Experts of a small language model.
Training: 554M tokens, 8454 steps.
Below are experts of layer 3 (counted from 0) of a mixture-of-experts language model. Rows are named router (the router's row for the expert), gate (a neuron's input weights, with its number), up (a neuron's input weights, with its number), down (a neuron's output weights, with its number) and show model dimensions 256-383. Each number is 500 + 25 x the weight over its row's rms, rounded and kept within 0 to 999. Numbers have three digits each.
Before each expert's rows: a language model's description of what the expert responds to. This comes from a sample of Wikipedia text that the model never trained on.

# expert 3
Description: Foreign name fragments
router:449525549514537486530476498570466497482489506522553477478471507473506480500498523498481489513539454491460503549497500533495564521496515504518487496493552550508527491510498527466490519484468472514495501532507527493498515509495503565497515536516541489477518495556535518492535494527491472510500509507496532429488532503582494483442492541494457491484495481458488517488491509552457518501515
gate0:468462541498513494501511490482508539478498535464486509494508527504524524457483488517463472477535476526537477509478477483484479495489532481484513494461520498503544487515532541509515518461497486449519527493503499493483505463494518465513467526447486492530486494502503524484508457502562480500451492511508529478502495471497460472479493490504483480466463480488486497506482494504511485458530
up0:526534516552502498492503528486481532513508533506430495512540446510478480449505519468488535484508561453464491467497476485485493510512496478517515483548510472473477475450472526542466478454521512518504528516533520509554521523505500478501486503468502516464470486498517487519471504517518456488501494490522492498503470495544490485551522480484571534501568495495533532486514493510467537510488
down0:479570496521507529526470508508538500495521471506477477533538479489518517500461516470534543511533514493489474497535517465560446511497497473486468471522503523528463472465528502484516503504466491498538504504501506519517463537500482526530443530465540491477526494466503502497449512521519528461487478489490485474498520525492450518540524515516524479491537494497501539491523487495447518517484
gate1:459415527443473435481520508461512498472523459535502523495474539582510494499517528488476498529551467479510492459485466471443501524474481504497513472513503496517536507499500506496488462531535498502524491499552492492551520515505457482527449525474482500482516522539490484510522476534484548533446486512475530477491501487524504464510505436536520523458505526508545527486518484520544460500512
up1:516459518512514506515448503499498484510478530466543453505537482475542448472508534511520478476518547524504496537502523478477441519508497489515537514511503451519472454502521478511501492512537481510486504502492501509524524531517546483417532505501560517537527505503515509496500516513482479508484484495455484511488495494495497494519492511500491444488451478514548487514491457476476483492482
down1:539537522496427523496495467526527505495502506520488473500560415503534502549527519536500500488446499508541480465526451522497463462502533505486481479464478487458487539483534531495512550542508504457508527453447508494509503478531572484523505498513517503474456497526478511533518484518486498452490451479470517569500493500470475526507508513506501500496469480522506491526517499533479455525501
gate2:483490484519496493488488508493530518506501496489496472520501515491488566502457524497497518453538498498500512499536526512524519470465488530518468500499498540467497482495510519526504481497514532531491492486520519463524515510502492535513472504485447489477521557467533465533494510505541543525502534488477446457485492538513511530531479508496474483525470492505487489479486509491548502532542
up2:511523496488487499495471495431513583521581545507468485445455505488512448520481496462504490526473532480486440444510453466500521519506485492464483479506468490499487491521502516508541476484516507519496501495453493463516478511473468451523469511465506558564545485506512498495509490508504505516499507520494497513498512520494468434506507505517497494513560522506483497540527504480482513491481
down2:465480490513489477530490502519477506531452479539524497481504455460498480442552496466502507486474487479442484503494489495544512489517471490480475486466546529543502491506474475528479496500535505516494478521551539498473517511448456470500534526520522494454508527492532487510509485513497505519489448489507527488541498505497507517457526492469540493500466533537494479508502537465482489488494
gate3:492512477495520552516484528470486487479497495518500463512505492493514479521500512472511534536511486502506501552501509511520486469507477505460486500483540486475482527503514525477514544446426468467526530547504508450481528489497461522500516523496477504454501494450503492474499527523461506469476502467480466526484480505480482504458515560520510544459501506455523528497503476489474487518499
up3:519512492488479488492519531426501506522527477462524493498522483501499479493492486540489545477517536466485508525505518473428507497529499512469571487461521454504492478445520455508528506501477533519532482488437488512508491529529538426486490462496501447546530502503472493494508505460523534511500494470484549504504490432477477488536446484481485453485556491494549522547482478502521456474539
down3:494513522504523510557498473506520505505497505494490531510503496500472507498490483492508541507532569465519501542498510458515507491514433506505454529470549516505526491537517513557496556430467501493506473516507510474488447472523478471508504488470518488479525503493539522484534519516491508478507555496511526495506469513467490515502461455519487482528486531507526522517512489462535476493502
gate4:506512467474525537515508560516532502481534530501521491488497512504507466530484532533496506507513503525455486491513493528461522495457552455532488507507494529470516513525432532547500543545506492512522471450519549517487502486528481493520514548532511477511516518489492506473508521482513523520503491513496487465513515479552466420500458489496508513503540486538494507432533481504472511477558
up4:488488520496528463497484522499493497468563518495491505477488505507535459501511507473493538567482509477494476491474538466456506456533560503513496516501520504485480482492487509479485477482558525495540480459479540440489505465506506494500516515526494487462459555497501526465502516490503564489484483506530512483517541488531487485499531474487495487508510526491542525440516544476468484478441
down4:481475515518531466517543529505509511499529525479497494470459502510508494527495534467503483485514539485500483487504500471512494479522517471557534516520477492520481496499499496509473516498491497494506469472508539523484475471493538500502499518465485484477497472536522476490483486525522496479511529546494490530499499537506527506484511567518486460495530527542459532510504504508520510513536
gate5:468518519487452494531513487531485498484508455512533502509488472470493520525452485522499538501486541470459480488583477456497510487532529528547444497499529523494520516477500476499459499474496515464523473486498484510521484488506526518520500493517481527495538538453474529490505544512550542464514499506473519502462485495520497498559491490515482485509477517508534557511504500470509486498480
up5:479513492475500522512533524540487530493429534528545510526547493519504503502487495460495499453488487486473522516510420486523546505468475509475548526503476512519522488483497501515487469488496481528480500540504493523500462492498509492458506495485524542532492533494522468493512480461488533558489537494480488456492529510449540464465497504538513545487499505505500469477501520504472494524500
down5:494478513530489493491455521466503512533544470522514500516499490468478491505478502449503513489509544504489419544512460461529462491532509490501506472497472490524516538502530459501513523498470472456520481498518526492508464472473514444499544516491524490453472492444497466463503477508483486515486451521497497502473470504472468492588537504442476495522507530526493507405489490472468528539492
gate6:510532486537485533516490472515521538442501486531515475553486477487530514485461499483496512478505417483490499503520471525523439430472533503533501502499548524536475520519488510456512501515527550510481484469464474456485503494478509508495424528487495521467510499525469498557504467523515495520522513477510495495518467519544516506501499549495479515478495546476473497524486508544488533508522
up6:526485527465437508534497486514496512491468528523478487489510465471473527525481435555489516488541528545518489483474511501505481470557516491529533521496478517533481505469506493482488544469475517499537450486511504482536499512537538501509498464436464461514484486473463485484510526475496507478527497516480488490502536521481496512518497482509537503523497528571534496476474553491493492480467
down6:495506524523514506515502488472490470522453458537519492484511533520490489472516499494514517514445526513499507477491487475517496526502492501480526495503525521533487470494544500495468486482486490471472536478481518487465468486489508514520526494521525529484494520458449456546489472516506504516507538524482435520492465523484495493505465502468499497484499523527501541489409483497505499513461
gate7:471490506555489511497476481504500516483514505520484512487488498476489548508483510448471496491536507526522484507537473512521468492512462488490526471502502437466516508497514486522509538532479525520550493499473513491471491515490524500478524447488485510532491517449503511549479525461486545473491510485475558522480498510529489467482530529509482474497495504505525494515520515503526471451483
up7:453503494484506517470443508475457460497533532477495526515464520530473523531537489525472490462493512468461498517500515451503458521464552527498501481490525508504536445467509444509443517446506538460489553495515519498472499486475533488518547547508496529480501481493524495506511485522480475489510507475522482452546476480470510540533473495479497513513507538477516522482440509482495503519503
down7:538496514543501533549480518516488432524516529517473512514535462478512479500513517490479509491531543506483463530505525487500556497517477539483449477526480529523494459511486523547485452485511497527496509516489493517505516506486469470486524446466475503464492566521452503469518507502481487500504489552498462468481482526545476506553500510550519472471483510512540518508520496536519487499514
gate8:510504523513470476508511506508498509450495487512504517492495544528441504505561467513476473494520504502460484506510517483551485497505511485475510518514473495509478476516515482494490540514497504468506498508476502504551489517481531487487536527500489484456477523511461508458538490528472526482489476464460498491485461457497472534491457499498491479494499504478517493548481438510500506470478
up8:522532534508497525439466517521485550539501516537492535492523446480456484536446509529564536568490497514495487499533493453543531515536490485475508483476547508507488498518532494472523459476517522544497488516498514483464474482535515477492488517486487517518486501496528486515503513494488492501505487514468457449560472516446508465507516505541471488487516486495477498500498495497515536470480
down8:477523446456489467464479558487518494534485487479459462476504531524505508483491534522545524565541551481524542505512517534533551494495497502486486499519478517493467529498456505457490544511513465508478517493487512522477502466544514464488464508526502531515515455555479508468497464503490496514516499531496447475569492478457518553513511501490476479483503491511473534494505448461510494501524
gate9:497532478531478504475507499522500538531468516519514492511511473508503528491521501470445493542535521510460462470473500515540462480561504497471495483511480519413506505502519511482465493473512472476494502494477474511505508513471511494499448489511509490489519532512528464530517523480485503454507469508484509530542478436476474476522521469514591484502554510479520502548512519492511516493526
up9:483514498472466515489498499490505564471495498510499479492502504495492501473521529465492499458493503528491518529511463465523514482506485451470503509507504504459486539501527514491480462534469478520539484479471502495466532471519488503492520488503493524500502502553523500480498542547505465459526461515455525522538492516472514450505512516540488506441497498567489535479529494516488474519497
down9:483496522526510493532492505505501498485495483513494511486534490480483536513484513541499506484508463512496526485518539481463446506497488475500495513526470553497449487490468497466508514519535485509496502494485548517497466510517515467527471465464468483492451507498534499538466505516490495522541519478489520520570493500492530492492491502517495536486524485477448533451551545485524468456474
gate10:555489530472499461490483469495474484472481495500520470540465490489486512467499502555515483494500464487493536494521493495505477527548504476491484554523493485501518526504507459493506529505499520478521493529513537479515472542502471488490538484506471499498500543488489495546482489498491504523402475512501529502473489471497489475478497494487522545490501495492485492532507539487465513517503
up10:467495490500480518486545497517486514514540490433521528519494507497516483500530490580461476465480541530504500503530487513481495455499535500479452484475482515474510532510514511480510530490480531487490485469487457521500506492458484491520434478459491545519480530500426488492514460524490521533530493510456502507489485519488526508491502506526462526513475567520553491506544452468468514492514
down10:492493444503490513490493499503452489504536530477527525519556496440478520507534512471486428485506505518472549497506496472451482508466489530538480493530491467469524488516517478491504542484494491533519518465507532535514491489506547536492506542528481523522476525466478475471516527522516522511501525555479489517518501507528487498530503485502504471520454512542546465491519520484505494462489

# expert 4
Description: Foreign name endings
router:510491514464490455514484498498520479509461474529517512473504503469509483518468469511515469548511508519499483541508518546483465502471534526499474494513508521531539480518500483468488484499466495534500484539524503490525562495514498535490504496542523483469517439516514592466500432488504504487508483504507497481449502528528451491506512502499486459480503492490471495532448514521522478482517
gate0:474517476482559486501479468503497537508450484514545500499475511525526487514489526481495510489520485528545513520515505474489511495502515478467482510508545519503546468475493477532495457507556555497507544564524493453511482527478510462504504496514471513490543500519504528520541492535463471490511537500477530446525511496509547520495472521484440501501506514490516512509500467491470511495537
up0:444456483492464512516496464437526487517489473509525493462538490479500525479502492499485487544506491473471475539509507477474497465517452468479486514508521526506437522483497434507495519532468516464490522499486511473478525524527547484484516517534438483512487508470531490502487522537511513484537474500554540493508474524479542496494490456464490481520507446542480505487477514514499495482471
down0:506475498514531489470479485500493477475514483489481494523491474451493533534487501500483550481483509500506559485529534482493510476505448503438511464505478474507484493487523503529502496498491511493524513483493522527482492513535521491477488517490469516463495501508455494481474534488451525512493515505487518529488508494476503487511522539486495485536522494477504488496514561470532492499496
gate1:515478477478532482528445506499511512482516502560531501530524490504488501479505534537531522498545487517519502478487505530502546485523467528512493502524525475466536467517498472514494495496489438553513503526538517488494501488520493500506500487496496511474477462499508535498516476507478568497480502496487464550521465484515477439473446511510514451517476526474514500519487519514510526498502
up1:484523474503486526497508510482479529502492486482488500472486475467479464447501501515487477506530478480487490443504510498495512492516515533511481488498495534495494490500527478484476515513497459473495540529503484559485502488496494501544480488516496492510522527480469506488544509543490520524470490490522527478535458565517484444518488507521540487480458516485542560532517485457506512530503
down1:494456551555507477498501468499477512530492473534501532490492464499524509516576527504449514478524544539504531477510494470525508485466460513489551526527475490524478525441545471532517510518538508507543572523447542502514493498524501540485510457454494519487508465524506490517459513502490505501483475463446498449522493494512525457501509471507500477523452456484528484510488536458536492443500
gate2:486477480526511489544438463525503552504471465493547483526534511512457508470483481488522496516451469510477511526519491535498501525521472517472499535453494483533510489469516482496521521487461492485503470542468511508542499499538522494529509482517484452489494523441511505492496535541514485504484498508472475478498499486504474541472537476485516480494498503534510493490548489476492540494543
up2:478509521462532519496488488478511550494487524527566470500511469498567522508494515510513535516550527540512462533497485566507493463525517560499500530516541465517531491491499516479458530531497463447471520511498474510487478510508495534501471519519511504469455508568473512483495518477512498537492544514548533520489480530490435520508524490486519491475517475535474494503503475481506482502494
down2:488467476488505457514451492552467531537492493475525486498501510513490494485523489475488482528443481464450554490547533499455515493540498474547536487484501515492510480476517468492456498450484480481541470517544479478545501492517486469528522508511455520459483495486526513510499537515491497493483485464481534510506477471482529498485468490501475510487508507537494529511499518472490542515532
gate3:514544541523542475484449482493503490448487558517497541545487505475519509517495512538497478508522427543517508495401523473506474519462508517479477491447509517486518494511532534446512455531474513455471495461492490488519556510533464507497485471523506474473505478517493500523481503473488478493502500519459516467497511468494495542548490502516500507509506484522544504519502491492477509470532
up3:548519483475474495504464452525442530512504522493503541488488553517517480489506510524511530509565508520515520475451512429473487525496528484496505477494497513538496517471491513508484563479504475502512510517506501470453536476508465502533447509532547503481473471489504462487486465511476480469475490494456517500511540492519516528504515513486520532497521518553449468493459476483499488490481
down3:519516463531515521511531560493513496468530522498505487498479522491511472478496551511476518429460513505499505514463536511454547511492470476542525470485494478409498513519526517506480527486493470457459499537484483545473525511509557464537522492489518475482546469464479480480515480461510529484511518508507509509463511491516482498505535512526547472475477492510523508530515511510507546534479
gate4:523472501528509480504559499511487466486524522491522471469480543481486495524518456477462489508518504518508490453464477531427528528467501517434488526499482524536510548478500466500487481506502484512524513504493507505494503528475465477564524473487505479481551471494499498494535478485492487519512550519565521448528512493433502487492490501489457449508537507498521455504503512496495489526507
up4:450532545482500487508466492518496488506501494511508493516461473453512493515509499529487478538504488444507473472506513504477522514499498509489498505450543467520510470517492492498492480496525522493512521509526509473499451503528526452505503510533550513528536488520538550496501550509515503456451498494491478475529508433494523473518517471516489509515474481475511537505476491484535511553507
down4:506534497493503540533505510504528474516471521520550473521500500516440485476469543469546493543507539484475469464500526436484491517461526541525512540500470488481485532524460513463489476488499529489470532507522452457585537484485504479497517522530491489493477524510509505486470513503522510483471499504536509479525504496520481506459552498515549527476485507462520496543522545502514510489509
gate5:520468531473492501521552512519497511478472490481481477530530491546529514511536526513554495501470484492480496516513528502517513505488482465518468518503479472497510467491537535470502491489489486522516464527479506504496481477546530523487507509513535472551464508509495495463544483510546500467510466490511485483491483538469487521502492524465478510506461545458480500489479523539514471491522
up5:492487514540514503490492488453483535492489509464508461532515494519511530505472495502477543495495516472520489485499477474507473456529510466478509516543489519509491507489502470451524478493513530488554482517490495538504506473499469470508498485496517513460501488494579498498522540447461538448491487457450459466507460469523532476500467464493518495448504495518512481482498518514475490474529
down5:496482544469491465506502533505497491460467502469476494506516451505524496471491500441456541480496509462500518489511542512491498501532508491488470558484506500494514551510503505548512564458507492505503521486464500504496531484473502516507504510509547512552480502511511493526494529460497479495500503551481481483522543508489507484470535483511495519471469457489485523489517514518501478469548
gate6:500475515524455493470430506487550491528548444493447490492499477476493510507548485490495492511479526455475508490538492536531470519521490479485463516514504495477505508527517553495480500541518526479505473471471503483509515512500513492481506544495516457503483512521519533519456539530516507484530479525509495478519467478500516486460516521499527477475517492566476473481500547550510471526501
up6:521497525485513490464481513492521510494464498455504509525451553485470505520492526512527489519464487481527508521548518500466514450520507469522459500484509514441517486471453528452472511520492488535483498515524519481516527502545460483498533510495492488467499494527466497494529533450550495473545482469530500480491494504526477462512511516516509494469460492459523521506503490520531492499506
down6:486508501508445541550522508517534502500537517508523523532507502517482526503466517509480526475519479503464538561481510470513480456541523472464493492504517488502472498504507504542507494521510501511529550484480515472486487482453506499523442543485507500517449481467493491500513537521540503478547495524492488464491536481478532516490494529503462473512488500506517510518560477512476506473486
gate7:483475506546507508447467504520536500498461491522464502501488529460466489469492519501480472504499484527543526548464492494458484481522506491484468512476465503571493495512515476478532535465546508484494505498438500490504499490471511480521445494473462514482494470519554524496495528437474467530478460486501523537486482553510514455484482464522487533500505533531508440500485465490484455489490
up7:507544542457511517500477551460511478486543451495487478506485510477485514490507487484515481531487468492504468479496543490486488508460487494506528507513466455480492477503478492500511545499508526476520506474511485489525531504544490427531494502477446489487511464468505479465485468479516465500508480488425536495502488441457511559497523489495500503498490493480481490503499468485505499540456
down7:508481458503521449461505507502503522500511498516516517551497481505531469504501483545486490473465493539486513451504523493469523486545505453508491466520496507485481473479493506490545516478485508492517498514472511514479532547467477480486496492492500509486509463511476518548469527480466472504471528485496504523531441492500527473486491499478510461538482544531508497490536507492497527505525
gate8:479488491472473517514476552470545512520533525475501475497522545492451476461503513491508501504464509504458504541541523490460501518505500507523498488529493521470505498532512501525461486548456505495517518492485525485463479511510520494476426511540534484493462494529543562512489499545476489498501498503500446467490467466490467513528537482495543527485499510523459532506489497508466500433491
up8:491487436531501483519517491548540484480502484500507466572554465497482519498468477486485527496518494483524532503502504455499503456515497492469524521508457488477489448502480538530510520487540526525488487514489520453490470527490504479481482462546499487508477558480519493481467490525469521466483493471472522477497480479504467504488498523512443585501504498465521524469506531516518480495505
down8:492486492463490502527498512490483497499485539460485498496517511492511469521502512499503545509500479474457489547489495504450480468440532494517498443462532511472493479495472510518540514533464486562497499510519491437508495493514520505499485496507540505507529491511502474469488507494539498523447485501501528458455501485478500479524492501499426504490499505470502493508488479485525527498503
gate9:473475515521492511528510516465507494513506499491516528517512490527460517487486487497474518495499455478449506506498518548483492526501453510470487476512452537469476521566512475493559495505521531501481461458516467491460488542515546503482513529504480518525544511464479508519462520521515546464498523484489490524520552546471476505502497496482517506477498482470457508471493499465498489522505
up9:551491488445470527482521491505537527482565521528523523500477473489470478510576448508484481501467537510525524464473489469443498522477509500518493485541511514551523479513516480504498492497482496495458529537533475477467558494502485490492485542473480458463476511447504491506481538530530547491512510466516528503452512505508537454535493491511505519488510464473512487465528534494512485520532
down9:497468507475551464506503473484515490507549479479492527494476505489506476491516514489523490483485501480557511484510478530485510485466471478470503477478533484524520483427481519486494531495500523465496487510499472490480479552484521469519545504526491493486469478547492510517464520498514487491499503495515522534468498504490511516463471520493480488462493509504516502490501459502526490540494
gate10:475514570535467523507435479505501494507520480514562525492483511505535500482485474525539482490521519504474491462517498503495509488513493448529491498499500480504511482479518440523490487458515496505492498498483505542487474531538533478533534478470492461469486473548523454504511473504528447503545547480496498467492516533536491529500521499468536482510433501465539502526486486489467527491495
up10:490479497511430464497505465528523519525517554455439508484475491511524533549526545500503482488451486476482494504505529529492471498468470512463466536535480455530543536531496491547508491528516482512491508464476492521502533455480505510515498462515510491481536484477566463490511473508464476443506497510540493521503451505472507528476496486494456507464520530490464508497496508534498441495532
down10:488515475480537496499569490498513520526535532480460505477480473466481446469476525503544507523501532508539470484465508539448523504492521524538547477480504489515496478506486542498466515483543454499524518491505497506497488467533505530534466465516501481518485495500478527489498544502515471475496485474497501558504515518467533546528519501489450545545544510515498501504469502512527447539548

# expert 5
Description: Country and league names
router:450504511492454490539483484483500508514515496526533498507504513499546474553519514513512520506541522502490518464563473503491485443515483492504472472473464564485456494492544490461502496495484499510486489521481474485463506509485513511472507448511504477485508488501501464506515515507560478477543534478508504514476493482473464499500492538504535514517497485450517507463455522540508515495545
gate0:528517533508513542498479533481522538473507539531515472497510538478516522548556518513528505478477539506461506484497469450506498533476527476504466470494526510483495483495494517507513493500498449524516492524518481489529468486483477496516483477496493519468483441515516482480496529482489519521537533443512480483523537539510487537475512521481496466506504453490466561460449482508524492476535
up0:472510506533477522521515521505531487506500489530541484541498539458462506528468480491503488479511499502520496473492514496501512527540471458501498569507532504508494507489489475465484503499512509494534513459463524510498489521515471501530508485486468493496496515501536490558494518494511441499484481526521527493501516510508532459486482472472442489520468523539515497548523473504486525505522
down0:549474542523544481483453527507498499511471544515558491534515497500494501468487477493532545493521517522488499491499518433506526556475516527510476502491521496497495513508521498465517511505498470478519523512532508486469473449505517549498517522478523473427459509524477477488493484520499515540482512547518486503533531505497497508511464507493501493466522524512450495505495508474474481517487
gate1:528531520568502503527481489455503510502523486486466465549509534533491525489481503508496484544482472506530494541481551512516532510482531508533502478530500541452444468500493545475477498521511503532507554459504478515526494490505515507496554543496487513457493510496509450457492490559481506538480527486493504500472493497510514483480504475516484522496471465513511484485465534522446529443491
up1:504471486521524519463508505504493525513532476501477531491469473505511517515496501516505516490484507508495522527506502527547492473501485457499543517465467527496497492541480430531510472486486536538530472498495518453514516493488546507512525510485481491443501482474473490436459495481528486504537485498490480518532482469520464532516447505490543482471506521514493483506517506476485508494464
down1:518542523541537495498552516556518488506507495491527503486473487526505448487520531491502471447484522520554480514486556499524521476507512514517522483524437465518517516546505527508482490459487490473520456528531503466508455459530486455511522501487534512519539511491487480495475486520543424505501523528528479496495488495479475480475505515433481468493520477459533521513508506478507449515482
gate2:471508503487499495506471538541523512514419478518495452480523518520519471532503504474497482485514494478534533502491496526507476498503544457474508486471496431521507480526536490532505475539474491495480476515474464498503484514492506496508478481484553446505481511517530486454447530505474499492514491511510489468456456477522504504468476496495488483503537467498521548526498501444496447482500
up2:498514518499496507496574473518481499457473504500487499469485510476475510469511505500581496536516514495494537536512459506520527508510492489504438466522466555497512479505477522525455476482446521493470485524534467512506504549454503515474498504527534512480514477506492536521559480510475528516469463491491517516568463502511505440461526519500527515490521549468517467502490486489511525489509
down2:476491531483483474543420477538508490515508532502515487539466516502495445531488501458475469470496499515461493491520497508520502499536498507524470506509496542474501522488538500490514496520491497467528519498519525493492519480466477506515538490462493525527502464523532487481480474484486449443561484511500500512484507510469489490532527498515477490520525512503500521512524511491483528510495
gate3:524499486480453468444508500442486514488477487513509476505516563490536528473470512458453522499511494513510462486462526510519492491520482471481532518485526510506493519547498478510485511526447446492514519517512522514501554456500503506466500502459452496498522510434523508442530484515534503509533490483533518541479546538524504534515526486489426498504512463486499515516498500518474477505498
up3:441454494513454457484561493494501506518539524467526507471485452507530502507518486547487509487487515503495496501504529533472505519493497536517549513510480498469491498511545511516472517475508514457473481486464512520442511519497523524504494535544505474434481482463491516483471519498517496504499464503508518487534535532461468508466469523504517504501485542483481530515528467509478473463512
down3:488583507496459503506530484518529523516506572503502506538502507532468471484499523480498522436501544511463503495520489507537465506491495497517488450519479463486466506500470470460509516486482512523505491481479540529528519523468485460533492505509513513528498486479481530476530495520555499522459516494486444491481487499520485460517548468523480560492464504521492535512469503493485467543522
gate4:470471465502500511510490487503488507469495505514512539515480546490486462521494503487532476475504473518507533508496512512457474529544533550506479485460520470501498509497495450447446490539525528501476537486501477542489516491472475477495493488482444507525508528444536480522490496485545526521531515521506508495510480469509529503469522543508508483553506537547457500485495506540498550486494
up4:521479455507505505518484514495514472484529473536530486509459462446500515476511534508548482478496467519523479507568530520504510524481497512525495520511478490538501494499463455508500495488507477529516546464473513465561533475474471500500469531513464487487508516518472515534484480536500510520480500503507503495480496532534512570487517479497444498470552493481502504491507518485495499483519
down4:482492519518503496525482506521465540507501543492487517505497524468462508510465501457490515490514561484527522437489485556471485467517510489490494496495521500526474528525533496511502512491523494458509471498478480504506508496437477534490483499514527515530491497518494499475475470481514463501530507525471530469496459454475460490519507520523500509549496482471519499521550488546510494513493
gate5:489498503537509501475482497546491523501523483474496449466500518566501549445473526470464543532526498470491507498485494490454515503502482499539513512507498476517460482474510503475452483476487488551520490500494465520497496519502463486544497486514478537473530478496473492525538502500496497483543522485518415485533510472470491482527509500479509547557512498533552487499542510494507471501511
up5:487473513481524466477542510528487460475482467511547509480503471474491497497509506475492526481481544525506520510518518468492523487556502500474506486509495479485461504510489476505480508490499487546492457498489489486487536525465495532530520525545459500530478484502509467516496448511507521494550497493519468504539490491473510496536539510518532499537495540491524487465479498495528504483492
down5:468478511459517474502519484514507465482545489455472470473469525459525462511506551527480430508475464483470513549507495558497510557484472501481515495458493455501527503496483491524506451418497490481507494552489465507550526488498508481475493508483466484541552459509527516454532524518536472523505493532472501522460522521525531506476533520496448524494501503520495460498525537467502511519461
gate6:524500466481460546514464499468488505472483503517499479492490562537497475487518463513437518516515503504526513509465513505469478516487520531454507480499519522529528499499481513511488539485506489490519460504534545491496524491529490478469545478469515504514504476491486474492495508526486501498536501500498529540494521564441511497513503544508507519546501426552514506442452456457513471490485
up6:442497489523518511564476506532488520481502450519479498473513535472521488469468470482493527509492504478524495493515525506469513485483527501485547521509466526489513505520512485486490487523506508447491506520488515532557523497499471463498530495533529497467486465508479539494460528484528474506559522512482482499489486505496497510521526495547475514496483515551493506539494493505516509471505
down6:480520492498507475510464511505549484497476523537565520526481472513521507476459492496484474504520501484478479501519520492519497527491488495547475468525465499507441534502475496499534477489509501518522517477523501531494497532556491481467491505467507472531506492492488493509531485509533524477491485485513507500538530489517474507537529501409463475517511509500517514509538479499536491444508
gate7:443521466501466505499502467565512477530495526480543530473483487477478481481435502432516517480486502488499499479454544541518509540528440463513508530523504499503485479512510496511519492495516515512487525484478484496517493547527485490513505494562508513480523501497499492482478510476511508491507504493479477502533525460539482458469504499562515494515514523503516493520508497509473461475457
up7:548478474525484533487501483528472492509466502511520450538511506459506514504480491462512490508509516493543477529493524470521505497536557492478503484499497481478508482494494521532529500490469518491476514474503542511487518503500489535482513519527490497515486466455480483549482489511483492483484529497500517525525471466460505495470531541478534483478505462501478506491499522459481506518517
down7:491526509516525481505485481481505494500497455493500504487509467511507500529499506523495506532499529480465484477534533492503559504477473551488525484519498512532486486496485524491564486527530491505521474457493470498515472528525491508511475489488499484501506492501499523492489471476520519483559504493531528490475441525497496523457525516508455476487439520482486455485535559512510507545479
gate8:496497475479488558470495464495522475537554493497483522481547459517482496508514500532522477519526489503484504519519508489487455522462560534480485493509509492481473497488518487487513491477532505480474535501514590496520489518535491529513478512496525510482507477507508457496502520492502458506465538520487547453533517470509489539503552509536457477496526517523509480504488474499533542499485
up8:497500533516503497483489528511490511487491481539485501511501461485503478500535488564473493473472511483516479510469492494487455480499486529548487487502524510507497511489524512505491515484505519503501497489541520486485523454489501525501483514481504503481522482505480489514468509497508511476491521444482528475507492517473519548497523536436522465521450519484478512527512494462495480519493
down8:502503504458498545520488513471523512463527519547510570478513499467518509514497497475523557493492534480471467468520457515507509523522477543484465470466508528520539500506503473526510480516517472490502512481536496461492512518483490516481518533525562499542454490475475549531473505478463499521520515520513476497516500454458516491471476515495535496496542506513485504488507506491540428498491
gate9:495460462496496506482538519510513533503463532458529487479524510467498495482542513522524485503465430486532489496515530509469464545488527502552510535489517547486542535588435485514479503489493456503521514474508484438507493555526485553479502522513488529462523480567508504452503484520508517474499485517515494490518514507478451479477527522511470481554501513479488531469484481505506507546488
up9:494525525477498486491530445451492437476523519496533503515486512504492471502532505500523574484494521500514497470506480521528522501500489501508521550505492546474487506485502508463474502487503455526514490536506463485502501478494496506505540475551494527506458529516466457480461475482481500507514519513476496517528471488478506488495446473510470527508520473537492514526534445483507539504545
down9:497460516477515542528499509484540529523483448464459496500502504507536491476496489471483478487518497502494530515524550496509503462493523510511508475484485488522508494494461534525563490544517480485508516506537492455493486515513515474498482473494530553502495510500529541497510521489470528516515482493548553505471511516529544521518494491488476479470484503519485482494481492457498476490498
gate10:460508469477509505547490508486545554513500521475453487509517519512522491522509533484469463564493480464506499492512492482487497514493520459481516528521521512486465491499498493454541506504540512494537477481521483455484482508470531525522497535513515491573522523479465493459480447469474474495484524503529555468455486500526523501496473519554499564492515512514477502520518514492512488509479
up10:514477556492505485520526507497515477529490516447541481531469534486503462519525474500503534489499492511485507522477534487501449481532515530516503506469481492486475503542494502467499528530461452450508526531520520531476498481517495497469565483484485543521485513527483539498492491499508541519482441489444488520509531486500512475488516562498454458484500496507507535541518514485508498513592
down10:481513545545449549512483515506519449531488457530492478513537510508489505512504496509498459471509449490497537499508503525474525437494508493474468458455522512498511480477472454476534565487516533513482496515492518524507453524498475522523488493483483511526431472513478529522536483499509489503529452518515467549485491468489526479523546477492530519509515518472497520538493529497530505520475